config.toml
n_layer = 11
d_model = 192
n_experts = 80
experts_per_token = 4
d_expert = 64
d_shared_expert = 0
activation = "swiglu"
moe_layers = [0, 1, 2, 3, 4, 5, 6, 7, 8, 9, 10]
router_score = "softmax"
normalize_top_k = true
routed_scale = 2.5
balance_loss = 0.00794
balance_bias = false
init_std_router = 0.00724
lr_router = 0.00111
vocab_size = 2048
norm = "rmsnorm"
norm_eps = 1e-05
tie_embeddings = false
optimizer = "adamw"
lr = 0.00191
beta1 = 0.9
beta2 = 0.98
grad_clip = 0.5
batch_tokens = 65536
seq_len = 512
train_tokens = 457800000
steps = 6986
dataset = "wikipedia_en"
Below are experts of layer 8 (counted from 0) of a mixture-of-experts language model. Rows are named router (the router's row for the expert), gate (a neuron's input weights, with its number), up (a neuron's input weights, with its number) and show model dimensions 96-143. Each number is 128 + 24 x the weight over its row's rms, rounded and kept within 0 to 255.
After each expert's rows: a language model's description of what the expert responds to. This comes from a sample of Wikipedia text that the model never trained on.

# expert 53
router [138 137 105 143 105 112 159 143 103 138 140 100 131 116  91  96 138 141  81 140 116 122  88 133 144 130 116 175 127  90 140 102 157 136  73 116 107  94 121 120 141 143 133 131 156 104 125 144]
gate0 [135 125 151 151 118 137 106 156 113 149 118 159 135 135  98 153 126 163 123 148 143 149 112 115 116 102 121 156  96 111 127 146 111 151 137 130 135 129 143 189 102 109 167 114 130 113 183 149]
up0 [103 116 162 114  93 103 153 141 112 132 136 152 178 152 142 151 129 105 126  93 108 112 105 126 138 114 143 117 177 149  96  80 135 128 120 129 155 170  94 135 103  64 110 125 123 117 126 137]
gate1 [111 136 114 153 118 113 124 134 119 113 123 100 142 133 121 131 114  95 127 151 136  64 146 132 134 122 142 153 140 143 102 149 102 129 127 157 117 132 132 154 141 125 124 131 138 120 113 121]
up1 [129 142 123 125 140  95 118 119 101 123 156 118 112 144 107  87 165 112 126  99 147 103 143 160 135 136 154 110 133 144 138 114 146 128 105 183 136 113 107 147 127 125 100 153 129 157  96 115]
What it handles: Word endings like -er. Final piece of a word, especially -er, -s and -ers, and country or place words, e.g. Moeller, counterpart, Japan, Albanians.

# expert 24
router [127 138 126 124 156 136 107 192 153 154 127 132 141 123 110 140  99 120 105 171 148 151 167  94 118 116 128 142 151 106 153 145 148 140 122 160 156 143 115  88  77 150 140 108 128 125 173 148]
gate0 [197 105 165 144 164 121 103  94 141 119 131 102 111  86 111 176 146 108 135 139 126 122 149  86 131 148 147 144 167 131 142 100  92 105 107 142 124 101 148 114  55 116 101 107 162 134 157 118]
up0 [129 140 123 136 118 146 134 123 102  88 115 143 127 150 160 138 138 103 119 111 128 102 133 130 140 149 155 105 128 112 128 128  98  96 139 135 113  90 150 123 138 167  81 148 134 152 115 114]
gate1 [101 119  75 112 113 124 126 133 129 116 153 134 153  76 159 151 108 153  80 133 127 129 142 110 126 118 142 111 165 156 116 152 109 102 112 179 115 112 128 113 146 100  97 121 128 138 136 153]
up1 [128 103 122 106 133 129 175 134 161  99 152 144 142 130 124 137 147 128 149 139  78 134  67 111 115 136 141 121 164 173  99 151 131  93 137 157 144 142 113 135 156 134 125 185 159 107 158 150]
What it handles: Mid-word English stems. Middle word pieces and stems inside ordinary English words, before suffixes like -ed and -ing, e.g. spell, verandah, displayed.

# expert 28
router [ 77 160  98 127 128 143  89 139 138 140  91 126 117 142 118  98 125 117 148 105 124 142  89 160 151 148 118 109 104  62  93 105 126 138 108 145 133 154 116 135 140 150 136 126 158 148 166 106]
gate0 [106  89 117 150 156 124 107 167 127 126 122 104 112  97 128 146 113 144 145 101 103 151 134 141 157 132 115 153 157 147 100 110 129 132 145 144 119 120 119 105 109 143  81  92  84 156 117 103]
up0 [127  85 109 145 145 110 117  68 164 127  96  97 115 154  77 133 119 126 136 128 131 111 124 149 100 157 133 117 104 163 128 110 161 111 145 127 106 142 145 103 110  96 113 144 104 157  81 128]
gate1 [ 89 117  96 164 149 141 134  98 182 173 135 134 160 142 142 140 160 121 131 136 137 173  62 147 147 124 139 171 155  99 115 113 150 139  88 120  88 156  77 124 119 146  65 138 124 126 119 136]
up1 [113 139 138 150 109 143 142 134 107 163 153 131 194 176 126 152 155 158 123 101  82 141 108 101 129 129  89 149 161 123 157 139  81 107  88 106 130 118 145 148 103 109  91 174 155 149 163 136]
What it handles: Conjunctions, commas, ph pieces. Common function words and, to, the, or, which, plus commas and the ph piece inside words like typhoon, morphology, paraphrase.

# expert 21
router [116  87 146 161 148 148 135 113 138 128 142 122 140 138 108 172 123 115  87 105 148 147 128 126 135 146 104 126 148 159  88 122 113 135 126 109 141 151 161 114  91 127 142 100 126 144 163 123]
gate0 [145 143 101 165 139 155 131 166 115 131 136 144 125 134 130  97 195 118 142 143 119 108  94 138 130 122 129 107 150 146  95 168 126 147 128 126  87  95 153 126  84 157 174 103 154 135 106 158]
up0 [110 110 143 150 133 118 140  96 128 160 144 132 175 116  75 174 161 157 111 155 167 127 120 132 160 107 120 112 114 132 122 109 133  74 127 139 177 183  97 117 162 163 141 131 107 106 129  99]
gate1 [124  88 124 124 130 179 104  90 119  89 104 123 146  93  88 148 111 100 129 106 138 155 137  86 117 121 124 125 148 132 107 113  98 148 125 119 144 142 175 165 126 163  99 184 133  97 149  67]
up1 [ 86 153 111 115 153 108 130 111 140 119 105 112 150 135 105 119 143 132 169 172 104 160 138 124 114 125 109 133 190 144 131 182 126 124 188 127 140 121 122 117 124 118 126 121 150 152 105 164]
What it handles: Past-tense verb endings. Verb endings -ed, -ing, -s and whole past-tense verbs in narrative text, such as campaign-ed, released, won, tell-s.

# expert 57
router [129 137 131 117 130 146 117 178 153 139 158 123 120 151 172 179 132 122 116 107 134 148 115 101 109 143 141 100 146 131 107  87 114 147 115 163 187 145  93 104 148 119 143 110 132 176 155 139]
gate0 [130 141 158 149  97 116 155 123 117 106 114 143 114 150  73 130 113 144 135 112 123 105  90 139 145 109 119 127 132 118  64 112 129 150 138 131 125  96 132 139 118 134 102 104 159 129 112 114]
up0 [151 111 187 104 121 106 133 127 102 153  97 135 101 112  93 148 119 150 124  76 127 102 147 118 127 119 104 156 103 126 138 115 113 154 148 107 173 125 134 147 109 106 113 146  89 152 133 143]
gate1 [164 138 139 108 141  96 124 127 134 185  87 127 118 134  62 151 131 142 121  92 101  84 119 146 153 135 119 127 128  88 132 133 111 139 119 137 159 138 134 150 140 139 159 119 148 119 140 138]
up1 [115 126 168 132 111 160 152 146 162 162 157 114 129 175 143 122 135 107 149 111 106  89 136 122  95 106 155 142 119  83 121 154 152 141 171 109 144 127  95 161 128 141 126 172  78 139 128 139]
What it handles: Word-initial pieces. First pieces of words after a space, prefix or hyphen, often capitals or f, such as bio-f-ilm, super-f-icial, self-, Ca-bo.

# expert 12
router [102 177 154 107  80  95 111 106 162 133 152 144 150 108 160 171 160 129 167 169 113 133 142 139 135 124 120 101 148 137 125 107 118 130 103 132 124 130  94 106 153 145 125 144 144 126 138 151]
gate4 [117  91 109 139 145 122 122 127 155 115 104 116  51 159 128 143 134 151  93 150 150 106  91 126 132 112 109 128 119 104  74 146 138 129 128 161 114 115 110  91 129  95 116 129 159 131 142 125]
up4 [160 139 146 115 152 172 127 135 118 108 145 145 143  84 163 135 124 125  78 121  71 161 155 165 151 152 107 125 131 103 134 129 152 128  94 107 138 113 104 100 125 113 134 121 101 125 124 157]
gate5 [145  96 128 176 142 100 123 214 159  89 144 132 142 159 127 121 160 150 137 132  99 163 151 141 164 126 167 138 164 110  93 103 186 118 162  67 139 128 119 153 115 117 114 103 106  92 125 137]
up5 [ 97 131 138 143 127 138 141 150 154 139 114 138 137 119 166 177 149 143 146 129 100 129 120 164 113 126 105 162 132 100 114 130 118  78 144  80  59 112 120 165 167  98 137  92 114 143 172 129]
What it handles: Measurements and odd characters. Numbers before units or degrees, century digits like 19 in 1960s, hyphens, and raw bytes of cuneiform or Greek script.

# expert 31
router [142 141 117  96  95  86 125 127 143  86 124 116 141 120 138 110 123 104 120 122 111 164  84 182 149  95 152  90 133 168 172 101 101 124 115 150 153 148 167  92 123 147 135 137 126  89 123 136]
gate0 [171 162 140 189 123 131 123 155 161  85 130  66 114 107  92 105 125 123 107 178 127 128 131 125 114 146 146  98 141 127  92 132 127 179 108 114 118  72 109 110 133  57 137 132 158 123 118 138]
up0 [ 80  96 149 108 113 116 167 151 126  96 135 130  93 137 136 133 104  93 115 150 153 135 136  53  96 104 153  87 140 116 128 157 134 132 139 110  96  82  95 137 131  88 144 150 109 143 122  99]
gate1 [141 145 121 144 145 138 128 102 170  75 148 118  99 132 121 128 105 124 120 122 136 166 146 151 126 135 145 117 118 146  99 132 115 211 126 144 163 118 170 118  95 107 187 145 135 145 123  76]
up1 [139 150  90 120 146 139 122 109 178 164 144 145 110 129 108 145 122 122 132 107 119 124 133 116 143 125 141 150 101 123 129 129 134 148 134 148 128  92 150 151 115  94 116 122 132 153  59 196]
What it handles: Spaces before next word. Bare spaces between words in prose and tables, plus word-initial pieces like se, po, un, sp, ca.

# expert 42
router [146 111 106  96 146 133 154 200 117 145 113 158 124 131 109 138 110 125  95 110 106  85 193 103 135 110 117 178 114 155 123 121 128 128 139 120 172 130 160  97 128 120 117  89 168  97 165 108]
gate0 [121 152 113 124 100 112 121 167 130 118  90 151  88 126 159  99 117 139 124 134 122 127 165 100 152 136 108 118  89 139 127 146 106 178 101 160 141 118 130 103 139 105 123  97 172 105 101 137]
up0 [146 135  95 134  89  68 112 107 110 148 138 111 174 161 144 150 121 147 156 124 153 116 122 145 124 168 124  93 131 113 158 124 120 120 102 103 104 141  98 120 155 161  87 183 120 151 114 161]
gate1 [126 121 158  80 161  97  95 151 173 140 122 126 102 140 151 110  90 113 116 104 110 135 127 111 139 129  99 121 114 119  89 108 131  95 149  76 150 153 108 109 105 112 150  86 102 120 150  76]
up1 [148 129 116 130 145 131 123 127 168 134 132 108 137 128  96 145 120 149 135 152 162 107 120 125 124 112 137 127 161 135 113 133 142 116  99 117  74 114 143 140 137 163 113  66 128  89  98 129]
What it handles: Single-letter word pieces. Single consonant pieces inside long Latinate words, before suffixes like -ation or -ate, e.g. resus-c-itates, confis-c-ated, accomp-l-ish.

# expert 11
router [ 97 150 117 111 103 135 100 129 108  90 110 148  96 137 151 146 162 139 150 134 105 107 123 155 133 125 100 132  84 136 152  81 115 125  98 161 192 116 105 181 111 109 117 146 148 121 126 129]
gate0 [ 82 142 158 145  95 153 151 115  89 118 124  98 112  79  87 107 176 159  95 106 101  77 113 118 131 138 103 108  95 121 102 101 106 117 130 129 127 147 150 141  70 155 134 163 131  98 138 127]
up0 [122 146  94 143 130 157 148 125 148 133 134  88 134 137 101 113  93 114  68 143  74 160 134 147 128 158 137 106 107 128 127 161 118 113 109 102 122 109 113 147 128  71 117 108 152 128  96 103]
gate1 [111  86 102 139 132 155 138  78 117 105 143 129 112 115 120 132  85 132  98  81 138  83 125 163 122 129  99  88 100 152 120 107  81 127 138 147 166 129 143 158  71 133 132 140 197 138 107 130]
up1 [115 104 121 157 136 133 103 118 142 106 114 138 136 100 143 139 122 153 134 113 119 124 136 154 116 153 167  85 142 119 114 156 105 131 122 153 110 194 140 116 141 135 117 154 130 128 113 140]
What it handles: Short word-start fragments. First fragment of an ordinary word split into pieces, lowercase or capitalised, such as he(ight), Ba(sin), c-ru(stacean), la(uded), ke(yboards).

# expert 39
router [159 130 102 147 196 128 133 108 143 123 105  80 145 177  96 170 113  96 125 151 147 125 142 191 118 151 126 171 179  84 168 167 145 106 112 112 135 121 138 112 152 115 102 119 139 125 144 150]
gate0 [163 138 103 187 124 168 148 108 152 106  96 135 110 130 155 117 141 156 112 139 117 143  97 144  99 136  91 166 146 142 120  99 106  67 144 143  87 109 144 123 129 171 158 131  61 130 112 110]
up0 [ 58 145 119 129 161 112 118 132 134 128 101 136 131 134 100  80  97 107 143 159 113 135 124 129 145 132  95 112 109 108 115 102 139 123 145 137 125 135 137 118 174 107 167 139 144 135 111 181]
gate1 [132  96 137 130 117 143 118 165 131 123 160 122 116 119 115 177 145 134 121 110 129  79 111 152 158 121 123 136 113 114 181 155 162  80 155 135 143  87 137 132 190  98  79 104 111 154 124  86]
up1 [117 142 119 142 101 125 106 151 153 137 106 150 122  86 140 134  74 157 145 127 118 116 134 150  97 115 123 113 152 103 125 116 102 113 151 127 137 127 120 162 137 152 113 157  91 120 110 129]
What it handles: Name-final consonants. Final consonant pieces completing names and words, especially d, g, k, such as Lloy-d, Sea-g-rim, Bra-nd-ywine, comm-and-ing.

# expert 18
router [ 84 129  69 124 151 136 145  94 170 113  98 148  99 166 143  97 101 153 129 138  79 162 142 108 149 116 137 103 132 140 133 114  87 134  97 120 169  95 125 154 107 111 124 129 128 145  85 148]
gate0 [ 89 152 115 155 106 136  84 140 121 150  90  97 159 136 112  92 113 147 103 124 128 147 113 119 128 111 105 159 113 108 126 131 105 118  93  97  90 112 143 136 147 128  76 116 142 130 109 145]
up0 [141 116 160 123 142 125 119 133 115 139 111  96 152 135 108 151 146 101 183 133  88 128 133  93 168 113 118 124 144 103 135 122 112 136 139 139 168 141 129 126 166 145 116 162 151  98 102  81]
gate1 [125 118 130 138 152  84 185 129  93 121 125 143 141 176 142 139 107 174 126 114 106 159 122  99 123 150 112 157 169 146 125 114  84 100 146 151 163 137 151 107 152 155 160 117 126 115 141 115]
up1 [132 104 149 137 118 101 113 146 150 128 133 140 148 135 139 119 107 157 124 155  76 125 156 108  82 116 127 108  66 156 115 104 143 165 156 160 131 121 100 117 131 113 130 129 140 117 118 147]
What it handles: Biography education context. Function words and line breaks in biographies near degrees and institutions, such as bachelor's s, honorary, the, and section headings.

# expert 22
router [107 128 138 155 140 172 104 118 145  97 152 155 110 104 115 151 127  83  97 150 114 148 146 151 152 157 110 129 111 134 151  93 139 105 116 148 148 145 139 145 129 145 137 113 139 119  78 154]
gate0 [130 129 132 158 124 125 123 119 108 136 126 128 109 194 132 110 140 144  92  99  90 168 148 130 116 144 149 106  92 123 129 132 152 110 152 128 137  98  99 107 117 104 147 111 120 185 118 123]
up0 [102 162 129 106 131 100 133 133 122 143 115 153 129 130 107 139  99 133 127 102 138 100 143  86 139  91 125 111 117 170 136 148 118  63 150 113 159 128 119 120 120 135 144 119 132 133 141 121]
gate1 [124  93  90 146 149 146 105 148 105  84 121  99 173 156  99 132 104  88 101 156 152 125 138 129 122 111 102 164 111 103 101 115 136  89 201 148 119 136 134 141 125 138 164 118 104 123  96 138]
up1 [143 113 133 111 154 113 137 117 158 133  85 127 112 113 123 137  83 147  84  83 180 123 125 163 106 139 138 134 147 123 128 100 119 130 115 122  90 143 108  87 129 139 130  88 130 106 149 108]
What it handles: Word-start syllables. Opening or inner syllables such as pro, ex, dis, de, ar, often in surnames (Parsons, MacFarlane) and words like warrior, graduating.

# expert 47
router [143 123 138 135 146 103  99 141 145 130 133 144 154 116 151 100 140 144 123  97 130 146 150 124 115 155 116 133 172 152  84 123 118 138 130 128 111 145 178 135 142 138 136 111 157 166  86 132]
gate0 [145  86  71 185 108 147 102 139  98 136 129 136 142 135 129  97  87 101 133 137  95 105  98 111 117 108 152 183 148 152 117 147 194 111 150  88 123  75 124 156  80  88 163 102 123 130 100 145]
up0 [106 154 170  80 139 151 168 108 108 108 162 115 146 144  97 119 167 162 127  69  95 150 149 123 111 161 164 115 109 108  97 117 136 122 124 114 148 140 115 149  71 129 149 149 115 145 153 128]
gate1 [120 142 115 164  89 145 117  92 149 165  94 104  91 116 120  98 116 129 128 167 129  97 114 171 152 133 141 137  84 121 148 126 164 132 162 122 158 185 149 165 142  98 144 124 132 125 134 132]
up1 [177 143 123 102  74 144 168 134 144 128 155 133 107 157  96 129 122 160 132 158 140 103 123 146 118 116 114 136 124 107 175 164 144 106 145 138 132 168 162 160 162  99 128 130 184 115 120 138]
What it handles: Table and list separators. Punctuation separating fields, mostly table pipes, plus colons after infobox or list labels, commas and semicolons, e.g. Newspaper:, Cello:.

# expert 54
router [132 151 148 160 151 150 117 114 153 131 114 132 112  99 154 123 142 141 174 128 106 121  99 136 153 113 138 109 151  95 149 143 126 118  99 115 126 130 143  80 154 111 145 143  89 134 133  91]
gate0 [139 135 128 157 140 124 107 146 106 157 131 130 132 116 157 116 147 104  99 129 130  81 138  69 135 117 140 174  98 151 126 146 131  98  99  92 108 169 145  96 154 122 147 151  90 145 101 153]
up0 [130 171 137 109 131 105 158 178 162 119 136 103 175 139 150 101 134 161 139 156 126 116 103 123 199 108 137  98 164 137 132 160  60 121 164 103 163 132 124 136  88 141 165 130 153 131 126 134]
gate1 [107 118 104 156 146 113 150 115 135 160 154 134 116 135 150 118 160 110 117 106 117 133 141 117 179 126 122 129 164 130 115 158 169 125 134 134 105 160 116  90 113  89 110  53 100 142 141 126]
up1 [127 141 147 165 138 151 149 127  95 111  66 135 128 130 115  96  84 106 117 129 181  98 129 179 131 129 142 155 143 119 112 128 102  90 128 156 135 137 141 161 133 158 174 126 160 141 125 128]
What it handles: Sports competition terms. Tournament and ranking words in sports results and tables: second, final, semifinal, quarter, runner-up, Cup, medal, plus scores.

# expert 62
router [ 75 186  92 141  77 127 138 131 162 136  99 130 101 113 122 109 147 131 115 138 156 145 106 134 102 115 154 118 125 138 133 134 166 140 124 143  91 119 137 111 152 160 137 124 126 109 136 102]
gate0 [137 156  66 117 112 129 119 138  83 136 133 119 159 149 160 119 107 142 149 110 151 125 135 145  85 141 130 130  87 104  88 146 141 134 131 183 137 115 133 143 118 147 137 121 113 184 138 117]
up0 [158 145 125  81 100  87 147 178 128 139 141  89  96 147 136 134 162 149  73  96 140 105 105 128 148 156 115 171 130 125 103 109 145 155  96 105 140 166  92 128 148 148 140 148 115 133 118 125]
gate1 [ 62 133 155 114 126 162 123 115 123 135  90 112 103 149  92 116 124 134  90 148 139 135  81  92 136 145 167 149 125 104 104 135 122 106 133  88 116 133 129 119 107 160 144 133 141 129 120  95]
up1 [158 140 112 191 120 139 136 109 131  95 123  75 160 109 117 109  70 126 149  79 141 128 165 135  99 144 131 135 119 124 147  91 140 125  98 119 131 158 115 109 158 141 124 134 134 124 144 137]
What it handles: Word-initial syllables. Word-initial syllables following a space or hyphen, e.g. lan in English-language, va-riety, ed-itor, al-gae, lo-b-byists.

# expert 59
router [146 161 105 151 122 157 185  93 140 129 176 161 128 137 107 118 162 125 159 104  89 166 126 122 174 134 104 158  84 150 137 111 132 118  98 131 127 118 131 105 151 110 119 174 148 145 146 103]
gate0 [200 126 123 151 162 186 163  94 110 134 120 134 130 133 170 120 112 154 144 172  95 163 109 115 132 100 138 117 104 110 109 123 122 148 106 138 160 188 119 139 123 138 178 116 102 121 128 112]
up0 [153  99 152 116 178 109 125 137 108 114 111 102 142 106 113 122 115 147  99 144 101 114 127 129  67 135 134 120 119 154 113 146 125 112 121 156  75 159 132 159  77 146 132 112 128 136 146 143]
gate1 [132 110 130 140 166 106 134 105 134 172 171 142 103 131 183 150 186 120 146  92 130 121 129 134 133 107 124 135 122 141 116  98  83 173  86 109 161 130 102 111 123 173 134 130 110 142 135  82]
up1 [122 148 108 170 146 121 118 138 139 128 132 113 113 150 110  88 166 127 120 162 159 144 146 151 108 152 145 122 125 144 139  98 108 104  90 151  95  79 151 160 133  57 138 104 112 104 143 106]
What it handles: Lowercase word starts, elections. Opening piece of a lowercase word, often after the or table pipes in election results tables, e.g. so(le), form(al), st(udio), be(ginning).

# expert 48
router [101 150  98 135  88 125 130 121 172 150 121 153 105 132 132 141  92 140 149 158 140  95 129 149 127 164 152 132 117 161 110 134 155 143 133 128 105  74 141 152 133 149 135 158 162 106 172  99]
gate0 [114 111 116 154 145 118 152 118 136 178 138 163 161  90 131  60 132 109 155 159 145  99 154 155 140  88 134 147 128 156  81  82 121 123 128 136  98 109 132  80 120 126 151 142 135 137 110 139]
up0 [134 153 114 133 135 122 157 169 139 135  92 129 105 122 181 122  86 106 149  96  83 117  98 141 127 142 146 109 111 114 124 142 136 170  97  92 117 141 163 100 145 114 154 166 134 101 136  91]
gate1 [148 104 137 137 147 133 110 101 139 124 113  98 157 152  95 139 134 163 120 179 163 142  92 161 135 170  83 117 130 135 136 119 145  82 151  80 116 170 121 143 116 117 118 117 128 189 144 103]
up1 [171 176 139 117 119 110 123 112  99 144 120 119 141 155 107 138 148 105 126 129 103  74 134 141 113 138  91 103 147  90 136 121 120 157  97 107  96 139 139  82  96 147 125 159 133 147 133 169]
What it handles: Prefix-following letters. Letter pieces right after prefixes like pro, con, de, ex, as in Pro-p-ulsion, upgra-d-ing, as-s-ociation, o-b-struct.

# expert 58
router [148 132 139 131 121 121 145 152 105 119  77 176 101  82 115 131 141 102 114 124 143 144  81 119 124 162 143  97 117 183 133 120 163 134 154 125 152 155 191 164  99 114 145 157 126 138 106 123]
gate0 [135 133 129 157 142 109  89 178 128 133 119 123 124 162 123 107 157 152 154 171  81 139 138 148 108 129  64 158 167 113 136 117 126  97 150 128 153 133 124 101  89 127 113 116 143 140 120 147]
up0 [116  79 111 178 131 151 125 126  81 126  92 156 115 146 136 120 133 125 129 118 136 125 133  86 122  95 123 131 100 169 123 144 110 113 138  90 143 120 176 144 134 162 128 147 109 113 141 102]
gate1 [ 89 116 149 120 126 116 127 166 117 148 125 139 140 112 121 129 146 112 101 105 136 101 131 141 133 101 133 114 120  83 111 124 176 115 164 126  63 139 121 150 120  91 130 117  73 143 163 101]
up1 [127 133 158  87 133 107 158 124 128 117 133 145 183 128 126 140 134 151 100 104 127 124 162 123 110 176 135 139 153 151 142  85 113 149 136 172 141 136 119  76 153 106 123 147 149 145 106 115]
What it handles: Prefixes in, con, pro, ro. The word in and Latin-style word-starting pieces such as con, pro, de, su, ro within words like microorganisms, promotion, constituency.

# expert 34
router [125 143 135 168 144 137 107 129 107 151 134 147 135  79 149 103 129 119 117 107  96 112 152 105 111 162 117 169 112 134 156 120 135 110 118 105  98 116 168 116 156 125 149 144  68 133 138 100]
gate0 [110 132 120 132 157  64 165 100 124  95 147 134 127 168 126 139 124 128 113 123 170 161 137 165 137 130 127 153 142 135 125 161 116 147 165 145  79 115 108 103  89 128 145 113 153 124 132  62]
up0 [105 161 153 136 109 114 117 169  71 173 100 127 114 130 148 139 164 176 135 133  88  94 105 123 179 127  91 117 136 128 144 120 113 116 122 119 201 136 148 116 142 137 133 121 160 123 134 171]
gate1 [102 107 131 136 121 153 146 105 135 129 143 125 163 121 120 115 152  84 105 147 137  61 123 121 148 112 132 162 128 157 111 143  50 123 106 135 149 147  73 131 127 164 141 146 151 102 141 141]
up1 [148 146 141 126 113 141  77 163 154 106 163 120 100 150  92 149 107  63 104 116 127 149 107 120 154 137  89 120 158 111 146  87 132 117 178 137 138  84 167 168 144 164 126 126 120 108  77 111]
What it handles: Table cell pipes. Pipe separators opening or splitting table rows in track listings, squad and results tables, plus month names and list dashes.

# expert 4
router [172 178 128 148 140 141 157 114 108 143  85 170 126 121 134 120 114 142 149 165 139 113 144 156 104 120 122 112 150 140 119 183 110 145 107 132 111 101 103 146  70 102 116 146 118 145 163 147]
gate0 [165 168 131 125 120 129 142 104 121 109 161 150 133 131 131 157 121 113 111 163 136 160 121 140 145  78 104  92 169 100  99 117 181 114 133 175  83  99 130  87 142  96 113 112 115 166 149 135]
up0 [113 140 102 156 103 111 122 139 106  82 125 124 165 135  94 126  96  96 131 115 134  98 132 130 136  92 122 127 166 178 154 122 151 109 115 137 117 161 122 119 115 126 152 111 146 108 106 160]
gate1 [140 137 125 130 121 145 136 142 121 160 119 139 147 127 154 151 168 144 106  98 116  85 138 125 141  97 109  97  82 118 143 129 137 121 110 110 150 137  93 123 121 115 159  93 177  92 157 126]
up1 [141 138 162  93 123 108 129 123 128 132 117 161 145 102 151 156 120 150 177 152 157  74 127 150 169 107 102 103 126 113 148 136 132 147  68 135 113 138 103 107 142 113 114 117 167  84 153 153]
What it handles: Prefixes and table markup. Word-opening prefixes like re, trans, inter, plus line-start pipes, dashes and == heading markers in tables, lists and medal records.

# expert 41
router [160  97 157 142 103 121 129 128 132 155 113 128 131 135 141 114 125 160 151 149 164  90 120 136  87  82 113 115 110 143 121 121 139 107 138  89 110 109 154 160 119 115 146 108 107  82  78 103]
gate0 [113 144 132 164 149 154 114  95 133 133 132  98 131 141 106 132 143 140 153 138 111 149 136 123 163 150 163 152 137 132 155  97  76 134  62 173 137 115 130 136 116 145 126  94 131 137 124 124]
up0 [105 131 178 135 111 151 129  82 128  88 141 134  77 149 134  94 135  89  99  89 181  97 128 128 128 125 117  89 130 137 108 110 136  98 102 139 133 113 155 133 135 130 164 102 140 102 119 125]
gate1 [132 119 116 132 159 141 124 160 110 150 107 131 149 165 139 115 122  81 109 177 139 123 169 142  98 141 163 148 114 142 113 126 112 103 125 152  98 117 164 104 150 123 103 119 138 139 124 120]
up1 [ 95 140 124  81 131  75 166 112 129 165  94 105 141 132 124 113 134 131  99 119  99 118  99 115 156 105 110 105 115 122 168  96 128 141 120 159 147 137 121 156 128  77 176 149  81 132 136 170]
What it handles: Syllables in foreign names. Middle syllables of Asian, Arabic, Slavic or Hindi names and some English words, e.g. Qa-as-im, Mikha-il, Karo-li-na, ra-il-way.

# expert 55
router [123 115 137 116 157 147 105 138 114 115 127  88 170 159 100 138  98  97 133 131 138 165 117 131 151 135 135  94 169 112 157 101 152 133 121  98 108 129 141  98  95 132 133 121 102 109 144 132]
gate0 [ 94 147 156 125 133  97  98 158  92 104 126 108 101 109 141 149 116 118  92 125 148  83 108 174 120 122 101 151 138 126 125 119  84 127 187 158 121 138  87 126 140 150 162 148 106 116 129 104]
up0 [ 98 155 158 127 134 128  97 127 152 137 135 132  70 135 111 133  93 182 123 127 140  96 105 171 153 158 115  77 122 140 128 124 108 145 133 106 145 154 108 113 103 140 146 145 147 102 162 147]
gate1 [121 165 143 124 131 172 144 156 136 177 141 114 131 142 122  91 104 139 116  92 152 100 130 104 124 135 185 110 176  94  76 127 107 176 144 131 130 173 126 177 124  93 120 132 131  86 114 101]
up1 [151 151 114 124 132  84 165 113 155 123 148 159 123 148 127 127 123 129 135  84 123 118 121 139 129 154 100 165 139 144  67  97 112 106 126 105 117 147 154 103 119 125 106 104 131 134 158 141]
What it handles: Title and -ing endings. Endings like -ing, -ack, -ight in film, song and book titles (Fall-ing Down), plus nouns such as work, record, film, episode.

# expert 33
router [121  92 140 121 132 128 127 145  99 173 123 162 120 117  94 137 128 132 163 110 125 107 156 185 133 185 127 130 117 102  93  96  96 127 123 104 129 138 143 156 144 125 164 136 131 123  93 149]
gate4 [123 111 217 103 160  97 109 157 134 141 137 125  94 136 103  76 114 127 164  99 138  92 138 156 158 109 165 116 158 106 117 101  98 113 156 143 110 141 125 143 110 128 129 130 179 119 135 156]
up4 [153 133 111  93 127 112 131 131 122 117 159 113  92 148 137 119 165  68 134  78 191 141 105 151 138  89 121 100 182  75 143 110 117 103 122 170 143 140 112 162 185 176 124  94 158 144 132 154]
gate5 [145  85 165 132 184  91 130 150 130 106 123 149  80 118 132  83 104 112 103 126 137 150  69 139 144 108 115 141 156 115 168 112 128 131 143 140 141 131  86 134 125 151 137 111 150 113 136 141]
up5 [130 150 144 117  87 105 106 111 114 121 158 138 129 155 149 120 191  83 110  98 130 138 147 145 171 106  95  76 108  94 146 113 128  98  94 151 114 101 142 110 133 126 126 126 142 172 114 134]
What it handles: of, and, -it- pieces. Connectives of, and, on, for, by, & and the piece it inside words like Human-it-arian, her-it-age, amb-it-ious.

# expert 13
router [117 118 161  96 163 116 108 114 108 118 122 105 121 135 131 130 135 134 112 123 135 109 132 100 123 148 132 117 158 143 122 138 174 155 173 143  98 138  81 132 169  98 110 115 110 125 115 174]
gate0 [151 132 144 117  86 157  91 125 155 131 108 125 140 123 114 109 131 118 159 173  99 131 127 152 119 135 184 108 146 117 132 119 111 118 119 119 120  85 104 118  70 136 154 135 140 104 121 149]
up0 [ 80 151 117 139 143 142 106 108 110 128 162 134 152 142 198 115 117 164  91 101 119 149 136 110 106 157  80 128 129 115 135  88  84 138 108 136 107 130 118  97 122 113 138 144 109 119 162 139]
gate1 [146 147 162 149 123 148  98 134 145 131 134 138 115 120 104 113 186 112 108 146 100 146 167 102 156 115 122  87 150 139 159 141 156 155 140 106 117 129 127 164  89 146 131 143 138 184 122 156]
up1 [113 124 151 153 121 121 112 117 138 143 144 152 137 113 145  73 145 112 131 119 134 137 165 116 148 132 101 107 131 138 114 149 153 143 145  99 116 141 155 132 118 139  99 110 130 116 147  84]
What it handles: Capital letters in acronyms. Single capital letters and pieces inside acronyms, codes and proper names, plus institution words like School, Hall, College, Council.

# expert 26
router [125 116 128 119 154 133  97 179 123 125 105 127 136 128 105 107 123 162 102 144 133  86 149 100 112  59 114  89 157  79 137 132 131 155 131  90 133 140 137 117 144 123 133  84 137 135 120 145]
gate0 [142 108 114 138 135 124 116 147 103 127 125 127 155 147 176  82  88 153 105 102 125 142 122 101 116 107 105 133 107 127 161 141 166 147 178 137 127  99 137  76 156 110 155  99 139 135 104 110]
up0 [108 141 123 131 187  95 163 124 112 172 133 137 119 146 134 142 124 133 132 145 122 165 170 137 139 140 104 143 146 149 131 114 134 103  89 102 114 161 132 114 141 171  91 125 154 146 163 148]
gate1 [135 166 141 166 137 119  86 137 115 180 102  92 138 143 112  85 120 152 134 150  90 103  72 155 149 148 149 113 161 129  81 156 102 111 115 163 135 131 116 139 142 177 120  93  92  64 106 148]
up1 [141 109 147 115 118 106 139 130 138 124 137 118 115  96  85 112 124  87 137 133 188  81 120 148 124 124 101 135 147 148 150  99 135 117 110  77 145 163 141 114 166 102  73 158 125 132 112 145]
What it handles: Inner word syllables. Inner syllables of longer words, especially op, gh, ian, ch, ap, e.g. Eusthen-op-teron, dau-gh-ter, Am-end-ments, Gooden-ough.